{
  "d_shared_expert": 64,
  "moe_layers": [1, 2, 3, 4, 5, 6, 7],
  "normalize_top_k": true,
  "router_cosine_scale": 10.0,
  "groups_per_token": 2,
  "init_std_router": 0.0212,
  "vocab_size": 3573,
  "norm": "rmsnorm",
  "optimizer": "muon_variant",
  "learning_rate": 0.0069,
  "train_tokens": 857200000
}
Below are experts of layer 3 (counted from 0) of a mixture-of-experts language model. Rows are named router (the router's row for the expert), gate (a neuron's input weights, with its number), up (a neuron's input weights, with its number) and show model dimensions 0-63. Each number is 200 + 40 x the weight over its row's rms, rounded and kept within 0 to 999.
Before each expert's rows: a language model's description of what the expert responds to. This comes from a sample of Wikipedia text that the model never trained on.

# expert 55
What it handles: Line ends and French de
router,228,207,169,143,216,253,201,187,186,180,154,163,199,221,217,215,184,269,247,154,225,204,158,186,191,185,158,257,244,262,255,253,147,247,202,208,236,236,250,126,173,130,220,178,279,137,242,146,185,136,235,150,186,216,135,202,159,256,165,214,132,151,273,214
gate0,247,164,188,155,197,187,105,214,161,210,174,199,269,186,233,246,230,224,258,215,206,209,225,142,175,241,166,205,165,213,234,244,209,211,187,227,213,213,152,232,198,168,234,212,284,211,224,220,205,157,275,198,206,216,142,143,203,113,181,187,200,185,195,175
up0,246,182,242,198,128,160,194,187,153,192,145,233,210,244,167,209,171,190,226,190,175,233,265,119,181,286,155,172,242,129,237,246,191,281,188,232,185,152,184,214,192,223,217,184,186,233,217,214,195,188,223,192,253,255,147,206,193,181,211,217,246,222,125,185
gate1,199,206,150,244,173,244,167,240,159,238,253,136,203,241,229,211,222,176,215,166,118,183,234,197,174,256,187,197,162,175,229,226,257,227,239,141,153,189,184,277,146,200,308,266,190,236,138,184,109,163,276,183,171,189,143,167,207,175,230,205,221,182,178,121
up1,196,269,192,188,182,180,188,241,152,159,172,214,160,148,220,245,290,171,225,183,248,144,259,134,211,239,230,203,193,185,207,219,236,201,188,228,182,218,183,285,251,207,287,225,107,258,244,159,183,185,237,196,251,238,185,143,166,174,180,160,267,124,151,183
gate2,229,230,184,122,183,173,236,175,183,248,185,119,147,243,207,183,220,224,183,253,237,276,194,198,112,198,118,231,161,245,151,169,246,254,152,177,139,177,145,199,266,240,177,149,220,212,200,156,221,259,212,159,264,253,235,175,204,167,295,145,159,154,164,140
up2,210,168,183,273,251,205,198,143,210,252,98,173,260,221,186,336,193,182,170,182,246,266,194,168,250,222,181,128,271,164,134,241,154,221,207,168,176,159,200,140,219,154,142,166,164,214,170,135,259,196,241,241,245,214,284,220,165,198,170,225,175,177,168,166
gate3,207,156,176,191,196,177,169,146,172,234,153,155,105,173,180,190,259,229,238,174,127,171,201,192,225,266,134,241,195,238,183,210,179,215,209,196,248,211,198,151,182,150,203,201,233,156,201,211,195,119,203,231,266,254,148,186,245,145,295,233,171,143,174,190
up3,161,234,222,148,164,215,216,184,240,152,184,173,226,188,141,177,92,223,235,211,168,160,171,187,218,245,128,161,204,184,266,195,195,186,166,182,214,222,189,189,105,232,223,210,257,242,212,144,230,106,176,224,242,179,185,206,287,281,185,171,126,240,245,212
gate4,242,244,180,202,134,216,271,181,220,150,258,180,198,171,198,194,254,165,164,224,176,167,154,239,218,245,213,136,151,212,194,226,246,141,152,259,273,270,207,170,179,192,286,236,181,190,206,224,255,147,223,162,248,250,120,249,223,199,237,161,195,167,163,213
up4,238,211,207,254,262,185,204,178,171,176,213,256,214,251,178,135,174,256,287,248,219,221,210,196,219,251,269,125,197,203,266,182,188,207,185,176,120,192,238,133,220,150,150,206,230,250,132,234,245,208,217,217,200,230,163,243,202,183,274,263,230,186,134,251
gate5,201,159,180,217,158,247,207,245,237,243,141,151,145,200,243,174,149,191,143,194,200,222,175,205,203,273,178,229,198,219,186,143,180,129,190,159,189,259,240,125,152,102,252,228,277,232,201,187,226,205,222,189,248,262,185,170,171,234,182,114,164,139,238,251
up5,195,180,182,280,210,183,182,175,226,160,236,228,151,130,249,193,142,208,207,145,172,106,108,137,191,210,257,213,254,198,111,197,238,278,220,222,228,219,204,237,184,203,214,221,233,182,137,118,133,164,167,139,203,206,241,217,191,234,265,188,264,224,148,225
gate6,180,226,238,203,266,161,211,255,192,199,114,236,160,160,210,222,158,156,239,164,194,183,226,220,221,167,155,228,174,209,188,238,194,189,132,160,145,196,192,166,200,157,177,173,206,235,264,180,226,178,217,184,230,171,195,153,278,196,183,220,163,237,227,172
up6,189,115,173,203,162,219,178,160,172,202,184,348,250,206,271,136,213,214,221,130,190,217,163,222,167,186,230,167,175,226,223,236,161,281,226,183,212,170,226,181,231,188,212,235,212,160,249,187,217,154,220,175,149,213,215,243,100,197,212,212,202,147,182,217
gate7,247,152,216,215,165,173,143,204,204,265,204,201,191,168,206,124,224,211,205,197,217,227,213,246,236,181,245,272,211,238,118,144,164,208,154,142,227,153,188,187,180,148,259,229,220,204,209,144,177,185,223,201,136,234,239,206,234,225,192,123,235,184,96,148
up7,179,193,247,255,212,142,231,228,181,220,192,150,218,123,183,189,177,222,205,219,256,225,179,252,134,210,179,185,168,162,168,213,247,196,224,188,264,168,172,194,203,225,207,169,208,239,196,190,191,179,247,200,214,214,188,193,199,199,190,137,165,218,133,158
gate8,172,142,186,178,130,215,225,205,236,205,185,163,151,178,328,246,118,281,243,195,153,181,229,174,216,273,209,253,146,253,116,196,197,233,222,188,272,264,171,209,244,194,216,154,225,144,240,163,229,195,274,237,251,156,260,199,153,180,234,182,152,206,247,139
up8,254,217,163,184,262,82,126,242,231,220,172,241,214,151,156,126,177,201,239,170,214,194,197,265,199,167,226,240,203,154,204,181,221,204,259,178,195,235,170,168,166,279,188,174,182,247,166,186,180,196,200,192,284,205,161,270,134,289,231,242,212,185,223,189
gate9,246,224,268,216,172,163,237,184,240,154,204,199,247,181,140,215,194,173,199,237,224,173,259,160,221,144,265,237,162,199,258,176,155,203,250,200,266,204,110,154,153,248,151,224,158,223,134,169,155,148,208,207,208,247,270,182,201,208,202,233,199,230,240,208
up9,228,262,273,161,245,164,192,233,174,211,228,183,223,257,224,155,184,101,222,191,183,242,213,243,162,178,205,147,181,229,244,181,160,232,195,248,172,223,241,182,132,168,138,132,196,211,223,173,238,165,222,181,285,207,225,204,212,212,185,165,195,240,223,207
gate10,222,208,209,161,160,176,229,108,232,99,212,238,209,204,230,156,128,197,217,157,138,265,157,199,203,200,171,201,112,197,248,240,268,141,223,179,213,198,269,152,187,163,205,209,183,134,252,185,227,233,192,201,169,204,97,252,164,230,186,232,221,174,171,195
up10,191,221,160,137,253,174,125,99,141,257,174,174,206,190,243,141,205,223,186,186,205,151,216,265,223,156,250,133,242,243,203,230,258,192,206,158,213,176,248,241,201,203,178,184,234,161,178,180,172,182,173,218,225,202,189,280,192,188,225,253,210,198,174,240
gate11,307,108,264,165,224,233,167,188,130,222,218,164,183,211,265,197,241,244,228,139,217,225,178,172,232,208,179,194,304,181,202,293,215,212,162,202,165,161,131,216,263,170,88,198,195,170,141,184,255,133,184,208,262,255,187,181,234,220,209,166,150,135,237,196
up11,166,177,156,197,165,189,183,157,240,267,140,141,199,193,252,277,213,174,257,134,206,164,155,185,172,159,173,182,216,209,217,279,229,217,215,204,313,272,228,188,148,271,100,187,172,192,227,222,188,230,179,167,150,231,154,242,130,246,252,256,188,163,249,245
gate12,217,181,189,283,228,222,192,205,230,191,204,199,172,274,85,216,230,213,228,262,193,199,220,221,172,110,229,199,165,189,223,232,227,188,202,199,238,146,119,209,229,188,208,227,275,173,207,243,143,201,221,168,195,207,236,161,182,261,228,193,221,216,174,125
up12,239,211,144,219,155,193,189,264,254,263,190,218,220,268,211,289,197,157,178,227,278,159,215,232,162,198,164,183,186,138,162,157,222,179,276,255,160,221,178,224,192,149,203,163,217,215,190,179,187,159,159,220,172,252,223,155,150,211,177,223,158,202,254,99
gate13,189,215,178,209,219,196,150,161,212,165,195,202,180,255,213,256,299,300,191,221,141,172,195,163,256,258,178,250,165,200,247,172,191,195,186,156,217,212,207,200,121,172,203,172,260,260,234,168,218,169,199,95,242,239,209,265,131,170,177,207,149,128,176,158
up13,150,220,162,193,223,149,138,247,138,237,181,128,270,231,176,158,156,191,170,242,181,187,142,174,135,139,187,131,186,271,162,168,253,183,151,152,207,233,185,244,111,244,155,192,225,217,198,159,259,253,203,293,183,220,236,199,264,196,251,162,234,230,111,267
gate14,236,245,171,198,195,250,238,232,185,175,137,229,257,215,241,213,164,229,241,179,250,227,191,217,254,175,198,213,205,147,270,231,146,204,271,133,169,187,213,115,227,123,193,223,156,204,280,218,226,227,180,174,206,97,233,145,233,195,168,192,158,220,222,203
up14,248,171,132,184,191,244,213,230,240,201,188,231,224,119,192,241,256,130,135,229,248,233,266,245,230,178,228,216,180,139,145,289,193,246,196,220,192,227,123,195,206,224,233,208,123,209,228,152,215,188,267,184,205,253,246,166,263,186,175,150,246,193,222,185
gate15,211,210,293,180,148,236,222,263,165,204,158,223,171,216,157,279,107,158,194,212,160,190,235,171,207,190,229,155,248,237,128,189,222,127,181,193,203,174,207,188,234,179,239,266,257,291,246,158,222,248,176,222,287,166,179,160,212,205,194,144,166,212,256,244
up15,163,238,174,163,204,217,180,183,148,211,271,211,183,187,175,145,246,205,245,152,212,199,225,227,166,223,186,255,256,111,214,205,216,161,218,232,234,213,227,154,207,249,250,126,171,211,238,193,144,243,228,208,220,227,180,134,215,213,216,170,213,137,233,197
gate16,259,223,194,229,176,183,185,241,90,196,202,231,203,168,246,206,227,234,181,141,170,236,251,226,252,221,159,161,177,220,285,212,274,198,203,202,216,226,202,233,182,301,245,226,207,182,265,132,178,165,195,247,176,212,172,156,208,239,147,203,232,151,142,204
up16,232,204,288,124,171,190,150,184,180,191,167,258,231,265,216,242,169,246,209,218,210,119,161,161,212,210,202,142,209,148,124,177,217,220,189,197,141,171,110,202,222,220,232,201,203,259,132,203,184,179,173,181,190,202,203,231,114,291,158,190,180,214,145,272
gate17,245,216,156,231,280,216,174,192,172,177,155,164,252,172,239,218,295,163,228,222,239,207,143,240,196,208,244,115,207,169,168,183,238,179,271,221,191,223,236,117,230,131,231,216,202,211,187,203,149,177,204,194,186,216,214,256,174,144,206,229,170,207,248,206
up17,231,223,278,287,240,181,261,163,149,213,188,237,212,204,237,234,237,138,154,197,142,196,234,172,179,245,223,173,203,143,239,188,274,189,185,234,223,196,158,165,192,115,179,309,144,235,199,203,244,138,277,216,277,181,258,174,153,173,170,228,216,176,227,172
gate18,246,183,126,212,189,177,188,183,129,206,232,182,244,202,182,193,160,284,228,142,170,193,199,154,238,192,234,173,160,236,228,229,150,225,222,162,175,213,179,179,265,217,238,224,129,182,215,166,240,209,242,254,145,224,94,211,210,207,292,113,167,140,224,224
up18,164,181,218,179,168,196,210,226,147,155,196,193,159,161,180,117,176,197,150,224,110,192,231,183,212,172,169,242,191,253,217,250,235,254,219,236,218,234,202,240,208,209,186,283,200,208,202,199,253,258,115,225,181,197,201,207,268,236,192,191,252,217,222,246
gate19,221,220,214,191,199,145,178,205,162,219,202,228,123,255,187,188,175,168,237,159,188,212,218,234,256,219,200,165,248,196,218,194,188,173,139,188,251,220,147,163,183,182,189,181,267,163,252,166,193,180,165,193,193,203,237,152,223,180,214,176,231,206,241,258
up19,211,196,259,213,272,205,246,120,195,225,174,141,160,140,254,217,213,157,251,172,191,203,195,157,181,205,230,227,241,173,205,250,163,209,203,170,258,178,148,175,301,178,217,196,228,162,154,110,165,212,108,216,209,246,271,164,168,178,203,253,192,191,173,207
gate20,217,214,220,172,227,210,137,217,186,233,175,194,208,178,193,136,177,254,224,214,183,151,228,266,226,209,121,220,172,228,261,104,243,238,186,149,247,270,197,201,153,238,165,157,203,200,213,183,103,167,222,233,218,189,155,188,267,211,224,127,199,243,210,302
up20,233,167,235,191,257,228,174,160,211,177,206,230,197,266,231,136,265,146,230,212,173,235,196,214,201,180,232,227,127,209,203,263,129,218,219,233,220,219,152,176,179,136,181,326,266,152,193,115,296,199,189,278,157,285,265,186,219,221,136,168,163,169,187,190
gate21,173,219,174,148,177,205,134,220,162,252,154,229,266,194,284,211,232,151,192,176,175,214,145,129,155,219,153,187,156,270,116,200,176,254,244,235,169,183,142,211,201,196,167,177,169,192,222,213,186,230,164,189,188,246,143,180,189,210,188,181,236,280,245,170
up21,188,176,174,185,171,197,180,244,215,238,238,187,290,118,163,241,250,273,220,174,197,207,149,208,147,216,187,120,149,172,197,182,156,160,149,186,165,150,247,206,181,165,236,168,242,225,252,264,215,174,262,186,254,233,176,228,198,232,117,195,200,143,137,190
gate22,209,200,215,230,204,149,177,220,220,210,181,146,206,252,187,172,218,255,191,173,248,164,227,207,240,144,173,204,211,127,239,201,174,194,229,166,268,247,204,146,242,145,210,220,203,177,188,139,230,192,175,228,140,236,211,173,114,179,124,268,203,197,241,200
up22,245,211,294,156,180,282,163,130,170,233,201,204,177,167,213,289,242,209,218,206,189,217,182,220,205,200,247,219,281,212,197,196,167,182,254,163,152,202,214,256,254,183,180,178,145,154,228,208,179,197,142,244,184,272,230,202,176,207,268,184,181,158,218,232
gate23,215,206,213,188,242,271,174,178,183,189,180,174,173,155,209,273,184,275,212,176,234,222,186,203,211,244,239,280,193,215,198,196,198,247,232,251,220,149,227,209,250,164,128,187,180,158,185,195,215,210,170,218,201,264,231,221,120,183,152,210,119,160,212,227
up23,235,172,158,188,214,153,105,208,218,185,227,193,114,168,246,158,191,231,137,234,185,220,192,185,214,161,201,166,197,169,209,275,190,287,161,218,211,148,214,307,130,213,222,176,162,185,178,265,172,184,198,147,127,152,264,172,174,206,182,291,197,127,138,334
gate24,252,207,245,159,214,229,191,232,124,186,257,195,174,173,207,250,158,221,144,169,154,200,180,224,247,174,125,280,113,301,209,207,254,151,130,131,185,162,250,251,161,201,234,240,258,170,165,168,183,168,239,215,233,151,190,170,208,109,243,216,199,229,215,214
up24,145,285,129,233,282,308,183,173,147,180,195,233,197,132,189,133,180,238,216,257,172,127,190,236,285,192,197,235,176,260,274,187,179,243,188,200,221,95,176,190,222,200,230,176,223,169,168,158,210,208,245,162,229,225,207,197,194,231,156,159,169,192,186,163
gate25,203,127,70,196,242,202,210,264,203,174,192,125,220,221,241,232,188,223,213,174,188,158,207,178,233,174,199,173,184,181,157,299,193,231,176,130,218,132,162,212,232,153,166,217,189,235,118,249,210,147,205,127,193,201,182,259,146,208,163,217,167,155,147,229
up25,187,244,208,156,190,208,179,143,216,264,271,169,179,218,137,162,276,151,199,150,190,189,209,268,225,208,174,270,175,222,113,165,161,157,177,187,184,233,151,154,249,194,182,137,225,201,193,202,254,200,208,198,228,197,290,136,252,151,196,116,221,158,277,270
gate26,251,284,162,241,276,184,154,254,217,185,185,140,130,241,176,225,246,204,257,172,188,209,105,266,200,168,217,270,182,220,240,160,172,149,195,170,225,179,255,159,200,282,252,220,225,212,288,141,213,190,229,187,188,117,213,208,208,132,215,229,220,210,158,232
up26,245,170,257,274,181,222,188,315,259,226,208,149,201,227,202,235,227,140,217,191,102,112,151,205,248,235,236,189,255,227,206,166,181,122,178,253,192,234,196,245,91,99,263,218,207,197,162,179,198,227,187,158,204,226,236,171,219,240,198,136,243,232,166,167
gate27,180,150,275,218,278,238,202,140,201,175,174,160,211,236,228,190,163,235,193,166,208,225,178,243,267,247,197,208,225,212,185,142,210,222,140,174,217,205,248,197,203,205,132,236,232,185,107,220,194,176,231,165,200,172,202,123,174,173,188,106,197,260,148,169
up27,164,155,223,102,191,174,178,208,170,155,209,248,206,236,216,248,211,184,195,162,139,135,139,192,206,214,246,205,206,267,229,203,226,134,157,200,134,223,224,229,212,262,126,186,196,183,151,162,227,88,215,219,245,206,199,218,167,206,195,159,165,176,195,170
gate28,220,217,261,189,257,185,237,257,191,182,222,144,200,200,196,226,124,232,210,189,202,277,144,211,158,329,195,206,214,288,229,204,238,218,168,131,243,198,150,170,213,215,186,258,247,183,217,215,247,179,175,123,160,122,237,168,231,190,233,150,133,121,185,215
up28,250,209,197,194,201,267,190,233,198,152,183,201,186,198,196,255,234,186,181,216,185,188,215,199,212,203,222,149,177,133,194,208,185,210,234,229,297,223,287,197,237,291,174,190,262,251,183,208,190,163,210,265,136,238,122,180,217,187,192,206,220,171,246,204
gate29,227,150,207,148,157,220,190,162,235,288,171,186,185,217,165,183,169,261,125,160,236,203,138,260,203,189,167,191,240,157,117,235,259,175,165,191,228,135,206,152,178,140,166,257,110,211,190,188,187,230,214,126,216,277,182,188,164,112,232,166,215,191,195,239
up29,206,219,215,145,274,237,255,185,227,187,165,261,211,214,145,230,164,135,129,236,198,183,207,228,153,253,189,177,195,198,153,204,200,161,160,156,272,179,127,187,188,171,210,260,245,221,192,99,151,230,108,267,222,190,154,121,200,230,265,142,257,201,231,158
gate30,168,209,175,178,252,107,165,263,208,162,159,184,151,178,290,200,134,153,191,219,155,122,143,227,243,202,234,254,241,139,221,151,214,219,163,159,97,215,218,228,255,170,180,177,197,238,273,203,95,146,182,262,179,147,125,182,219,216,116,206,152,214,166,213
up30,258,179,189,223,209,91,228,247,215,196,224,241,224,195,201,137,146,194,195,250,172,147,229,238,237,242,224,214,187,105,235,235,164,226,155,166,160,212,181,195,234,147,161,204,272,177,247,218,282,150,148,193,258,292,274,243,198,210,229,246,191,230,211,231
gate31,193,239,203,203,145,185,184,197,169,178,217,177,276,231,238,117,190,225,282,197,154,286,134,170,307,174,130,215,199,113,173,194,235,237,196,206,208,178,196,194,183,214,202,190,182,219,196,229,209,196,237,246,161,225,239,266,198,244,247,248,139,255,231,270
up31,218,176,227,203,180,166,238,279,243,179,193,232,246,125,201,233,140,210,177,217,148,229,277,157,233,229,126,211,141,207,234,173,187,251,203,224,171,141,265,205,190,202,182,125,165,269,248,170,160,248,210,162,164,188,200,223,182,254,221,194,220,178,180,238
gate32,147,243,224,186,173,250,234,168,168,203,140,156,227,186,162,212,190,241,221,184,210,175,182,210,234,205,205,261,171,157,241,214,180,181,263,212,258,220,112,173,212,163,143,208,203,151,167,145,207,208,207,238,185,223,145,162,287,258,192,265,167,159,241,165
up32,148,180,189,206,159,141,159,215,154,199,168,215,262,228,156,196,185,181,115,139,207,295,196,195,220,215,249,247,233,178,194,164,176,162,174,227,226,193,205,275,168,230,247,170,166,129,192,125,181,184,164,186,271,194,197,265,237,193,219,189,182,253,228,178
gate33,173,145,220,189,97,195,199,225,139,208,174,210,280,192,204,186,209,217,222,165,258,174,274,201,102,230,181,281,251,275,140,228,134,250,150,180,186,147,208,221,173,199,218,187,198,206,279,264,173,237,213,173,251,253,200,239,194,209,171,245,192,185,191,194
up33,187,208,182,184,149,169,235,174,230,241,221,170,211,203,107,229,184,169,271,160,237,242,241,200,299,188,168,163,222,192,218,175,207,186,225,90,170,241,197,232,211,200,230,163,185,184,198,185,236,212,218,141,197,155,163,210,155,192,211,222,251,238,215,216
gate34,222,282,181,164,291,254,203,194,200,166,158,192,225,193,213,197,210,223,204,262,186,243,168,211,241,213,258,178,182,208,209,286,147,154,151,211,191,211,180,147,156,199,100,215,221,164,166,235,235,201,200,221,156,222,248,169,225,208,169,163,217,169,184,286
up34,147,189,276,238,171,163,126,213,115,132,187,260,241,196,218,234,199,235,191,179,193,185,268,169,176,144,205,196,206,217,156,213,190,234,216,167,193,227,201,166,122,222,216,199,153,161,174,216,165,129,165,247,183,229,198,245,261,172,194,235,241,230,211,157
gate35,240,160,299,226,257,214,212,172,177,223,217,140,250,296,215,209,155,208,214,165,215,216,202,167,163,136,178,170,203,202,214,215,106,234,142,227,199,219,217,164,198,109,165,164,264,242,232,191,218,149,204,131,130,117,203,138,140,171,126,168,145,182,252,217
up35,194,221,171,363,242,213,183,193,205,144,203,262,179,229,217,183,217,154,175,179,159,222,137,225,203,170,195,225,202,211,204,176,196,216,319,252,227,186,176,125,197,252,163,133,216,166,218,126,172,188,203,200,164,215,198,229,220,242,261,185,208,167,198,245
gate36,132,137,229,183,186,192,145,186,252,143,134,211,220,247,173,151,176,238,261,224,167,202,176,203,221,188,246,275,238,194,212,171,157,277,195,234,262,192,195,234,223,199,159,184,236,180,193,209,163,208,192,223,212,207,237,128,193,266,163,259,153,267,215,201
up36,208,192,155,277,151,212,237,270,281,183,236,179,203,180,197,115,159,141,158,258,157,233,234,192,182,141,228,182,248,219,230,188,192,154,242,233,138,325,214,198,182,192,160,198,155,185,174,173,225,240,198,220,159,200,213,258,170,204,203,116,175,217,146,247
gate37,197,272,255,160,258,288,216,208,215,151,190,240,195,181,305,207,196,134,199,65,107,187,183,239,193,200,219,136,221,150,188,189,263,196,267,221,194,189,228,156,187,203,165,153,179,182,213,187,178,211,190,136,87,211,232,190,310,148,184,185,185,169,234,196
up37,212,226,227,120,180,200,146,224,85,203,254,231,234,262,231,207,249,196,168,271,169,160,278,121,230,196,264,191,198,207,201,257,200,257,212,286,179,168,250,167,166,185,111,210,192,224,199,191,302,267,221,148,189,199,198,141,192,199,164,182,121,119,192,230
gate38,228,119,109,229,238,182,181,209,206,185,266,175,187,152,175,191,215,202,178,215,259,215,210,195,215,229,216,189,126,235,152,178,190,186,205,159,230,207,195,254,193,199,201,165,274,259,236,245,196,276,215,250,187,182,192,234,187,123,159,239,175,146,148,224
up38,172,231,166,160,227,211,197,187,225,174,215,226,220,183,206,167,237,275,187,277,154,200,178,201,272,179,254,209,214,176,199,186,229,157,164,176,222,222,223,237,157,229,192,242,206,287,183,190,230,147,184,263,245,187,263,142,190,221,207,162,147,212,201,172
gate39,145,242,177,222,192,151,231,206,201,240,183,136,191,198,183,200,141,185,262,188,197,189,211,208,256,210,293,222,210,229,257,159,135,229,238,186,194,197,240,128,204,141,209,212,163,185,242,196,234,150,185,263,179,205,204,198,186,241,236,216,225,142,242,222
up39,161,208,220,180,186,263,169,181,198,200,149,210,234,238,176,124,155,258,244,229,183,210,216,209,224,186,216,214,231,173,173,220,189,169,110,222,176,100,184,173,87,189,220,223,196,199,227,242,271,157,200,223,243,180,183,118,172,240,213,316,260,187,233,187
gate40,183,183,140,207,149,237,195,146,241,162,217,156,284,171,208,164,168,211,201,267,212,166,164,227,223,238,138,240,171,203,146,222,181,173,181,168,203,193,160,184,209,143,261,205,209,215,169,193,193,208,246,268,222,230,261,208,221,190,201,239,210,131,175,216
up40,278,255,200,159,297,225,151,175,172,193,132,188,205,243,162,177,232,180,183,250,243,212,159,154,161,232,150,189,189,267,173,209,215,224,198,254,204,200,201,158,170,177,167,162,243,232,237,261,233,206,174,170,215,251,180,223,200,144,213,203,105,138,203,222
gate41,180,164,288,266,231,158,187,118,199,221,210,221,228,223,159,282,132,154,139,147,156,148,164,171,153,186,292,228,233,211,232,151,163,238,219,223,201,207,253,201,196,186,220,186,210,229,258,178,241,260,171,213,108,218,197,211,260,283,234,245,124,231,196,241
up41,176,182,219,203,240,164,209,161,274,224,168,154,144,181,266,140,179,211,258,185,264,281,265,120,212,241,175,103,197,169,178,161,215,267,243,217,205,184,220,159,227,202,221,240,238,234,195,268,129,159,183,240,220,167,234,277,169,145,168,233,174,225,225,121
gate42,218,192,214,174,233,193,238,252,138,129,216,225,267,205,216,174,162,188,274,211,86,197,309,151,256,236,241,244,309,192,157,259,241,310,214,154,208,181,208,229,198,185,217,231,179,224,224,191,218,133,286,178,169,205,155,176,289,223,153,206,163,185,223,224
up42,134,201,230,199,238,166,150,150,200,171,156,162,252,170,205,131,230,184,202,253,203,135,114,245,196,162,293,190,169,191,186,272,183,223,183,208,249,232,159,157,233,127,119,155,176,189,214,164,267,181,176,186,206,233,234,164,174,181,192,210,200,225,170,181
gate43,126,184,228,185,158,211,186,208,122,198,161,231,210,188,235,185,196,130,239,225,229,155,178,220,179,264,134,192,202,199,254,187,128,191,229,251,211,149,142,151,195,216,268,168,216,246,229,142,236,199,164,206,178,145,142,168,232,164,116,210,219,165,178,215
up43,234,187,163,163,186,183,226,206,212,227,150,209,178,241,168,173,256,200,257,197,205,167,156,218,195,191,141,251,234,211,186,217,151,116,268,206,202,200,132,190,217,228,181,275,245,180,230,191,250,214,202,278,233,111,236,290,222,182,146,200,185,212,212,190
gate44,181,190,158,192,264,150,189,206,175,194,188,137,171,169,225,171,191,244,235,222,234,113,256,221,250,219,171,264,252,178,179,230,261,223,146,154,273,227,267,312,241,148,219,251,268,177,200,238,217,200,194,133,147,160,234,255,186,132,185,143,170,247,164,292
up44,219,211,123,186,188,219,194,161,156,162,187,235,202,170,139,140,258,224,161,201,188,240,221,184,175,283,219,165,235,186,198,203,210,227,219,208,196,237,177,176,229,227,158,239,269,176,194,194,161,232,218,200,182,240,253,201,229,164,220,150,212,205,185,169
gate45,112,219,226,200,178,193,217,257,129,202,242,186,271,262,210,279,209,201,201,215,192,205,165,190,218,220,154,285,147,208,155,226,204,233,150,189,183,189,174,150,211,255,209,321,274,209,235,216,220,156,199,183,189,181,156,220,137,126,133,169,248,139,138,197
up45,196,170,194,203,110,201,169,126,183,236,159,179,210,242,201,183,197,169,243,240,178,173,230,187,170,126,140,150,203,184,113,156,206,223,202,121,167,258,164,231,244,175,150,185,203,223,194,196,196,156,230,209,239,221,231,253,189,127,163,129,165,181,143,257
gate46,209,276,171,240,160,190,259,175,210,200,200,244,290,188,162,219,199,244,287,136,139,172,158,194,267,155,188,258,202,234,217,213,121,208,191,180,192,198,141,140,210,230,181,185,178,218,270,155,215,182,247,186,196,229,170,240,224,178,252,191,173,138,210,158
up46,219,147,243,225,268,293,199,105,242,168,193,244,153,192,230,209,181,154,238,155,146,197,175,232,193,226,200,219,269,190,173,257,215,209,190,219,241,192,229,142,221,189,152,199,143,142,173,236,219,180,303,175,155,166,169,171,157,185,153,232,201,190,155,234
gate47,250,180,152,179,202,172,164,218,232,182,164,181,172,220,244,211,194,223,184,218,236,228,193,234,264,231,180,199,206,211,147,150,252,243,209,168,127,273,251,198,154,182,167,226,153,175,173,282,187,248,306,151,203,189,161,255,145,126,207,171,233,218,178,232
up47,252,183,187,237,166,158,213,202,225,130,261,226,205,133,170,163,211,154,159,188,109,93,141,158,181,196,239,172,146,172,266,228,236,201,219,172,165,224,207,144,150,251,137,159,182,201,179,192,237,232,255,188,179,200,184,224,188,183,201,204,254,219,136,201
gate48,182,232,187,212,192,259,248,170,212,168,92,137,161,207,251,222,137,197,240,165,237,252,206,230,212,189,145,192,211,228,239,217,200,171,152,212,237,217,258,218,254,265,160,208,150,164,210,188,183,269,150,200,224,235,236,113,226,193,183,217,129,192,224,236
up48,134,209,114,190,183,266,224,175,190,234,279,199,260,192,157,203,155,203,132,184,199,224,269,169,264,190,141,237,196,200,272,212,253,212,213,209,148,192,245,169,160,196,190,211,85,174,158,207,227,246,119,288,223,167,178,114,201,169,141,190,171,226,200,213
gate49,265,169,195,212,163,202,201,179,196,210,253,217,229,112,116,204,181,205,217,265,166,211,220,124,186,203,180,206,253,171,209,168,180,142,255,214,205,160,195,208,202,251,215,289,273,204,174,190,231,223,203,158,223,200,193,271,168,160,194,252,201,207,255,172
up49,221,202,228,257,177,199,169,241,163,254,201,178,263,158,241,142,94,114,148,269,250,255,205,160,174,104,153,240,207,232,231,179,287,164,215,160,120,190,143,158,152,161,181,241,260,203,179,226,223,195,241,257,187,171,226,143,188,191,210,141,233,237,245,189
gate50,152,299,198,205,217,227,153,229,246,247,217,198,230,239,160,220,155,182,157,248,195,238,139,172,196,252,96,221,168,277,203,123,175,162,203,197,208,207,313,173,120,254,228,242,193,166,259,140,154,153,214,230,214,216,200,187,188,188,207,180,138,157,168,202
up50,245,154,114,240,171,186,183,212,232,186,295,118,211,162,197,274,204,219,244,196,197,295,110,165,183,192,149,134,134,149,226,221,139,280,229,193,114,204,205,174,237,168,171,218,259,169,172,234,149,251,195,122,192,229,173,174,213,152,221,206,198,189,255,159
gate51,259,194,272,128,244,177,185,133,181,192,183,233,179,170,212,112,196,192,157,230,240,221,150,129,214,141,193,262,212,293,210,170,151,226,178,248,238,179,206,215,133,220,250,229,181,148,277,219,207,184,126,218,187,221,162,172,213,257,216,169,198,237,176,231
up51,165,229,187,207,219,148,201,207,247,191,168,126,111,246,157,209,206,228,133,239,212,195,227,204,205,154,225,189,226,228,218,219,202,167,201,192,189,166,235,226,225,158,204,176,168,236,240,157,171,277,192,217,184,225,137,170,111,268,136,241,285,161,203,201
gate52,144,256,175,163,225,201,136,229,215,234,195,223,145,262,219,191,210,242,227,128,232,150,184,226,286,256,268,250,196,230,264,239,199,148,209,259,190,217,223,214,192,135,188,248,198,253,223,183,181,137,150,180,210,129,201,200,179,191,104,218,193,118,222,172
up52,197,216,165,217,188,207,181,268,192,132,235,248,172,260,265,174,211,183,207,151,236,214,221,261,177,185,221,229,247,227,208,217,221,124,168,196,207,257,209,221,230,223,222,245,186,241,113,182,169,218,175,140,163,172,230,111,121,142,141,242,142,186,169,221